config.toml
moe_layers = [2, 3, 4, 5, 6, 7, 8]
balance_bias = false
norm = "rmsnorm"
norm_place = "pre"
rope_base = 10000.0
rope_fraction = 1.0
init_std_up = 0.0492
init_std_down = 0.0
lr_mult_down = 2.0
decay_shape = "linear"
seq_len = 512
train_tokens = 624700000
steps = 9533
Below are experts of layer 4 (counted from 0) of a mixture-of-experts language model. Rows are named gate (a neuron's input weights, with its number), up (a neuron's input weights, with its number) and show model dimensions 128-191. Each number is 500 + 40 x the weight over its row's rms, rounded and kept within 0 to 999. Numbers have three digits each.
Before each expert's rows: "comes after" lists some tokens at least twice as common just before its tokens as in all text. This comes from a sample of Wikipedia text that the model never trained on. Tokens count by the router's weight.

# expert 12
comes after: " |", "–", " (", ":", "19", ";"
gate17:449488459459494456535490506498569541497540579502528483498476508506514520479583447556539455503497528484551507513465482547543422601492554536462400501540508457500517437591450446485391531467478478
up17:517500517465514532510513515503495438546545436492492484491541493414427510517495416469483500562440502533513480529506497473562448519462556508543489543492464513412489418451486469572510447555469521
gate18:581486495508603606504522561483502504510514498455507558470554509555515515543528501537485473520448426468521511564490392443496551521508486530571539442493428546467523506457505500473455471501457513
up18:549529534519570510501483469496509517458456537497495590466514472480466479496513452501473489492479479560481502488500554525427537618501514525496474508464503503540554543480526541474468429466469515
gate19:533541514514432520481522512538516549563531537464482533457550490533471491466547511507438459477430428575494504505472423499513567471499487481494533557485440497526472533508470421495479516459522474
up19:466501493510485485482467471473502527478468498476573541532476545572540480514530486470508509480545486527527445483456543499457518502511580505478488518440504513481498532451555486546433528542504450
gate20:581533471531518548505468502524459492478495579580479471492493545493503498496549489496447534437487453554561523442456512434555467478546491529505520468447545499518503520525429593491422524429468485
up20:520534502536538535519496516526459511518550442491464497469562453525557529513468548448539564496453469476513503505472521436555570501475501495463512537496522449510506436418534524512468422480510487
gate21:493552487512507463538419435440484527530446503431548485480455483459453471472502560481572463558457507548509504434485525585490448462399545498444465417470557532491564558545453567492555524553439471
up21:505430511498467541446450511461479438540424470446478475479491469507551467445543473480524475508527419476516499528531510533554469541500470517532492532534488455488550434516496518479516484487472477
gate22:501541494572453479478468516430488432471492540475554527523512527489547544506489413479521496491428508508495532485511533492527537510534503471533476530531447493445547535485501488515537589507468484
up22:537498457510548564456509503546544484456470488588535486512488510577527450472465570406504557501491448543471486488471547491473474518447532558477505581663569508446502490558437488483521573547497571
gate23:410462479513470507504560511509406406456517519507544511503490500494557490511487543460456522559486544520499595427497478539558495433500427514529551503575536555524506525443590483568495473577510465
up23:467524463504539386488504585530467494586553535510524550557515478450455506546502475492592489517522429453503508409511441477512531484492500477469431381545542443509558529502490477482486504432501484
gate24:418516530456510517550502519557530590499470538477498520490480536517566448527464491440413598485461465494514435548361560504545594484444494533518508425495519533477500488490519485505527472551459479
up24:540490477554498559483441490456565522537476482469545471558451463566522477500513554447512547583387544477455492515453521474477474422470465504543528448512511602517465470479541579485488500513476489
gate25:495534504489459512447492561607491471402467485504527535521588576436452476521542583467498522563478490464467506520545435456464447452480516482494527523500452425598469536482547510485482422517536540
up25:532546499461448536546488533514494531510509504478473558486531477515501538514534429551470485488491443489490503577472535520606452518475475521553499539442493461405545502507500502523606487521508495
gate26:552520556516511488495550515488565565568455464531523549472408506519568511542552450516469497508488499511552564512482455485572568566516505519592544452434445541549533509490601464522522526499606497
up26:435539503534419528426568501460541482438470519488415546469525481489478483547532480482472494469455504477479510526484435495465559507531526522437508547555411440564497573446489417548566446483455521
gate27:494476508506518493476446542454520551532488512471512524513509529440480499516505464509496510516507395517539515479435448533578470506506510491472559465448518467561544414464435542595459483525525494
up27:480484528494473479399518478511574496567507468503551503467455551478468528485542476479523511500525515488524520480490525469400548496502477556497519445569513576493445541473446443555541479534506533
gate28:549477492527482455469526466547534520550521533567475529483516481444550518555426461479439424520532531513487479500506497482486543497476509597535426518502466477517503515507478467483496513449588514
up28:482521534433475527497475542535487556470511463537527454494536523541445535485473499564570466602475498541509447516456457576467499485495460480476466575498520480565534485438603531469564513447465588
gate29:565463471512514495463529495513572498523463521426516559511492501443506550527435512452550483505473544581474535592486500523471468567473558498535536469427542558469535458547505417478459506490492551
up29:561498474570538459516494502535528437433503485562539421537520526437496471525471486527516447556548451481498551506520516402511411431545446524466504475449481531510507478440571520527480524448430491
gate30:517455499490523496556534575433380428364521514513486553471510514503489545523511460497477433458457538561478503519465516564553468491501454465542442514503512509509499452535453504416484543481500508
up30:531529460513464472635485464488437563529482496511486548527511460482608505514478492441593483552412530519537527446557519543519522545470507520435528588476488508473543459569627487517435456525521520
gate31:502570527550496447538495472477480465466469508555472447509535571473550524443497526505426396499482459501503463428466494472500534508451519492382509470519542509482485396520549584535525574520479503
up31:440448466485536508567501518595485451451534480419497497518529468531475486461521475536516496436549506546542478536469524445497553475489561490467494565501569448554487519510410470508531493546493495
gate32:507557464538528485437565492499466535439610438471442414458500562533471472528507487514487493537491494442458517581530470490561530549572507588539504509490534509500490511550475533527448493588492556
up32:461479465506508535486497555555511526531414550477477590525475561521503539518527504449485485582525482555455488486513512443451510494478504478506455518477515617461519464470488421402505509499492462
gate33:536483491535526519567475478530412476561507525492488479461514515374534548536547428510503491578522484578536497463553572446477462523524526452497510471452469462469503487511450491506489514544470434
up33:540541499484514445512525552573506506459552448547478501501517516551530449364514528487575517554562505525508545534513466500469456474496415473473482480483433459502486531453520526525504511468546476
gate34:496490435476505534554453503491528480510532521571436494437484539528465500489506510482530529556479501480544460477496531514480560427474499542535453457505572496546419508455494437493460511508528478
up34:523480520504456523487531476524509485524478458467497444555519512495510548569481415500507544498434439518486440516457412528574530508475538487545653458436498455605538470476546486446486524497532493
gate35:494528491532461481492535545528566461518460477514523436450489468501507508549496554440434417495401501499471575410498481479581501576553559544661499499522537456508526505487451525499419523496497490
up35:451525466591512517472477508474501446495470496482480472514515518445506498485505453480482442462455473452515478485521492531513511500505601524474486556544518474415429488409508527419498401473436527
gate36:511585513515486462493524457444490476458539570510535550491507472518526547517517470539513603596506515536530523416532428458463515489477542572469473440405598513546500475521512430473481443517525389
up36:501501536477489504559466481459450578578474494475469497558528530493489436444553544563443537509389577506531490490496475519524523502485433501548486497570492517527566527582426591431496522459460466
gate37:567602556509509512453557456491424457474523524479475550475551463469541553511516432473513529464501481531545489442550514453479426529474500498511482513482473473532491456515532503490494486556501587
up37:502446546487486475510598489502531511465486541527497469462484538425479518538513452488406435491486479489470531532536490392489569495480472493528514543447523548504473470482570515491554518451497500
gate38:488526489484538499453515473470526487452520479533477526475556569519509494540441511477486456561537493483487556533545532480493508510526514459531440532489456511466418481502488575489482561500505524
up38:502522555535471406527494493464467480514480508489470530511447462502442515581467539569509426488534543461551523538545465499499504547538447528515475574497494477486488484496460519441538546461485453
gate39:573577546534395438489518456499502501500466524474472483497500510507482510512484524412448510573524472507493467574486451491491451524497517495469531497479491497465553503490515480445525531498446520
up39:528495564576418470512550476492470509495497491508457448509475506517494539527501498441436499483464488492514471531511463496396442447526513562447513475471533468465557529513544519482442528523476521
gate40:453524557488463484549555536541482555467501514500556535463563505463457554434540464602523403472487454502510529511471402518530538545517455522455501484531421464494489462491434419457498494575505453
up40:494538458474524510519408466490465531572453491500519500550453470520439498533500448437554509465448473475519577461546428508495453521495506505590517469541548491612459536521507521477469510508465485
gate41:516490494522503498383472523534491512459552540540519564555546554559452453482574467551451464487458474498444532540548444482539454580536488481494502516557442459505537520451522473500504482562499491
up41:519484519430463442517474492516485496477482476504503455485540501502566628458483507505533484568562510478498474484563491488537492506479521476533448450422461545489457463557419523489420530473484485
gate42:505568520467531533518526437487521434483511437512546460480543523517575530564465502460475511574545486460487546512532492439491461544464475523497443512512477532395502481540562510472529557478488518
up42:457473502526481540596468507498465451507522485460539488469544507500553514514539467493476466454485568507503526508464525514481433525497544424431503528503436560440474518507449526460499507505431452
gate43:535551520488464464519544439477485501495520525526509389471523551523545483541484557491484496535479409505512457479530510563480468509470487478477543523522530412478488478476456494473564476525535506
up43:549428482571515487496572613465530434481540486492458489531498559585516433509467512514495481521477538495514578465502548504494474515540567516439484470498488466548505558538509493485549467515479551
gate44:556415540550478460461516538489500490498440524475537423483524442523454538466500454485430532600499498494522492463515548520505478507527488551494459426465443537595536480552493490447445433518414452
up44:523523521460463525506457546563548549452539519520515498499480560593445593491504472476501516501552526463499533512436540461487532488416503445441509561527393548480526494439524496513554541462495480
gate45:488466517492525516542445464518483574486438553494486521542509440514515540507579526508505466442482439495502465522476505493460563499522462475516514441499465427493481426521575454504450534470469462
up45:567429503487428546603507447472444520504529539494482583491541494448450437498509465495500524505498497501580445511540499500480509477447504476489440430497510469421521508481480523498489501419418479
gate46:461550443513569482460514506537502441513580389466523406509552542508519489515530528497568520530508437492519467479460496450502543547444552479500482522476510480452511498492556540538508484510497442
up46:505474495510493563472542477576549442581464500430557530469446514484490531485525564482572469462519513553544534569480489542527510513476483447531498529482495448531486458516496488523498497467470457
gate47:497523586499446481559477433547554506493503503496472498486521487492588598463555518499563447518414462531530482525562479429461478441443415512492492471485448523535521423483512449543538515573505453
up47:538476547420498553464574470504482590516547440481583477489587466468497494487426506513552480502505483483522459445508587489509518555492543491501496530467494542421492500506515527492403450547475404
gate48:477477510488484394485471500475472492501450440522566487516484511460521482510507489523468431608442434525465554554501491472517617522521484521463504484529557568497450473526544545468526454503465453
up48:484511450535481588500524469531531384461441491471471513463551490511447505517539500463543502466423490562429490470507520494498469505561533528593458504502560486553581503433459444475546463470494494
gate49:542449536466474463437451515485508480528506526533520510536432508468518475529510508488520402524446523488533588473543509437467483478548515438496522534499511527512535459544450498450500537509451534
up49:541486513520483476455515488546550459519590492537515504453508566470475567510448448532495467565501493452490433491497460492547547515481499473509527462444468468511414514501540460488546558506538497
gate50:436547541532492513514519536491473587471460515487527482477489445513528472418463469474542483488479529489479516451476563532476534536455454436560432554460522508530450501444532495461503490557430516
up50:537486458510457452490497558493544499523492552460513407527444431591493514428543493492492443505515463518513520462541471496496560464525503499523471458498589490430465421483479537431468476573509484
gate51:562518616569545419427519508528501465476534569456479414511551601462475543498531587554519494617557511497508540461484504587543461492536406539529481507443492500428528450465460482513498454559582465
up51:577477524507503431544515426503593488506467482484493471469461444519445555470510403504503494536470501450466519518487496590515549571504497542528566545497479501567428491468517547517496516490525491
gate52:545474537530495465445505453483506491446511510474554548642507548530534452489474474442503529485503472534518509478502487572492516462536460455499562478490472477485525560485490550450592489506542489
up52:429504518485463471457440492538416530474481507425515479535531515527438489527493485613465540481503549349530514460514535474577529497435532426483557477523506429521469502552447565533460467529513472
gate53:531525562506498484501494530496525511470453490540493456492551545485453490474554428568429489497539524556442545465525534573521472510512481530499501466542527480512458560458581489460511436475603551
up53:526500499484556489484446474461498487573580540504464520508484533522430460495505506523428492536530438486421527502497398490514482496501513512507563502449446512443493439498497494502463543461469555
gate54:517481493543491438513461410503520483496428427594566524519529481523537432449485520518441510481554412488528538509519532462540494474477491484528504535465541451495590482497500518486509510507484506
up54:521432439527540523455484529534507544445459497485521496415473502496490495560471540523517531441561472488523514516496544530538578444495463471421415433512484525440526464536538531411462560506443512
gate55:579530449483534426496523485492503472527405512473556545463489474534507550431534518451514468527547481544458473574519507509551478494546501579619403516542542514469509470480440515509508563491512510
up55:557496499412545538467440517517504472484470482504474510526509508554462520551482480467552553451479488459474558468471572452533455445534496452525592507465453505494487539490488521414483498443569563
gate56:495439523461502504554467504602446463527453481528449550531498501526493492549493508537494518577522438526538484521484468550533523488507498488465521505535488608502459447484518479492449518540461535
up56:458485548518527477528542461500491507516498530548486533544477489477427514540480527472504529486453450479464484508426522567536453498515452638496455406479504472507541523471541495449486488545514475
gate57:545514473515511505481519551499486510507460540482409455525523509538436534526499495572531522484433508412509554487449517478553494461484471479458456507382512498560517528535508400500481428554535548
up57:518563532498492522499560457501431515518461472538555549524542480515510494557468496513515507506500592515454520559529489499476547485479511544491467502544516517481540529474479343645467507521479564
gate58:522484507466504493430472521412519491495550516522531457483528496460560566515504477473529469518496522469582438523518522526477439486537513462423539521498476515479471539467546571547516446505398559
up58:486495490555503528518517539530470478487437528498532513526464415455538578473477556519467426523488467448527519478498505449499442478517529441460570479506470507455505519519464470415509446575566485
gate59:453561507511477524545477505494516433474506558370497499498513498521458500441425507423606519469504467519545530478548528480532468440541495535539491530448522513532498545470534506536415531543487477
up59:503546472547428469502511569527452456477545551529487475534549511534511542505514519533441454443450515499496469502484481573545460516464601538484546486514497529513460533452514490493466454465427530
gate60:539455424422570453514511515452455447519499525524527443522466536511591511557562472415489463555479432490481467503522531414499521449504490552447489472550523509511535499436505512465588505572436476
up60:493499535469458447463575551477447577530476531524521476492548501414486539532550462510515538515505529537525613526551530473502487557455462529523482553449443493461458517548493444502507549463492561
gate61:509536489536509476478506483533479452518463566484518523470490532497524469492535493546539480498571498571469568490551539546482508461446497448490482443489453577580518448514433481389539474531511443
up61:521464464506507520474541414515446557359490448506482507441564519510494471553481510470453471485508502471464459506533549507460548481498516597450452472569518499461523531452566543476520480508522586
gate62:481489543514474450514534444442577523543470430503536509551539495501505542530434491470521505576430508502482451522508435462515486520574446508590530538541424503535525465530495489478535505566492497
up62:530491481463485472496526518500488464510518502519493475577465473449523558483531471514462515517432495528433486459434564530538567524455459578505579486462595539502467452505472570503492481547536567
gate63:493527465519489503472503548506522510568479520467447474531556530446495554495521479559457505518547440492522468499488455496427507518476541565526460481500481516490453428429550438394448434502522491
up63:549461554537487561516539516524512476513528584551546506454473466501486488468489480550513531492482472492529573475479500522512511493552537465507538515462532496519482516393547474546547504490478491
gate64:556527535531427514475458549522551488500480487475486574529485494508502572510530493523495544454488451515486498474492482516450486502565478489474474494491499519528525500405560462556506496517518477
up64:507553392537490424521419455495452487536526463525491505476475574489502487525438522507488543498445517535505503475451487517480569477426509486487468429489517458391469492474462437485490512533546519
gate65:543521430453511506484467493499492439492570586494486481461543538521452479481460478509451482589439448486515539498485512472467548474479486461506530474502487529545499491534500530472495426488552543
up65:468536547490497535492504508540498567497508495485448439455496522484518554489475473483469520488475509437501486496495428500513485498586526574478528541497509515550578484518527432496548510470535441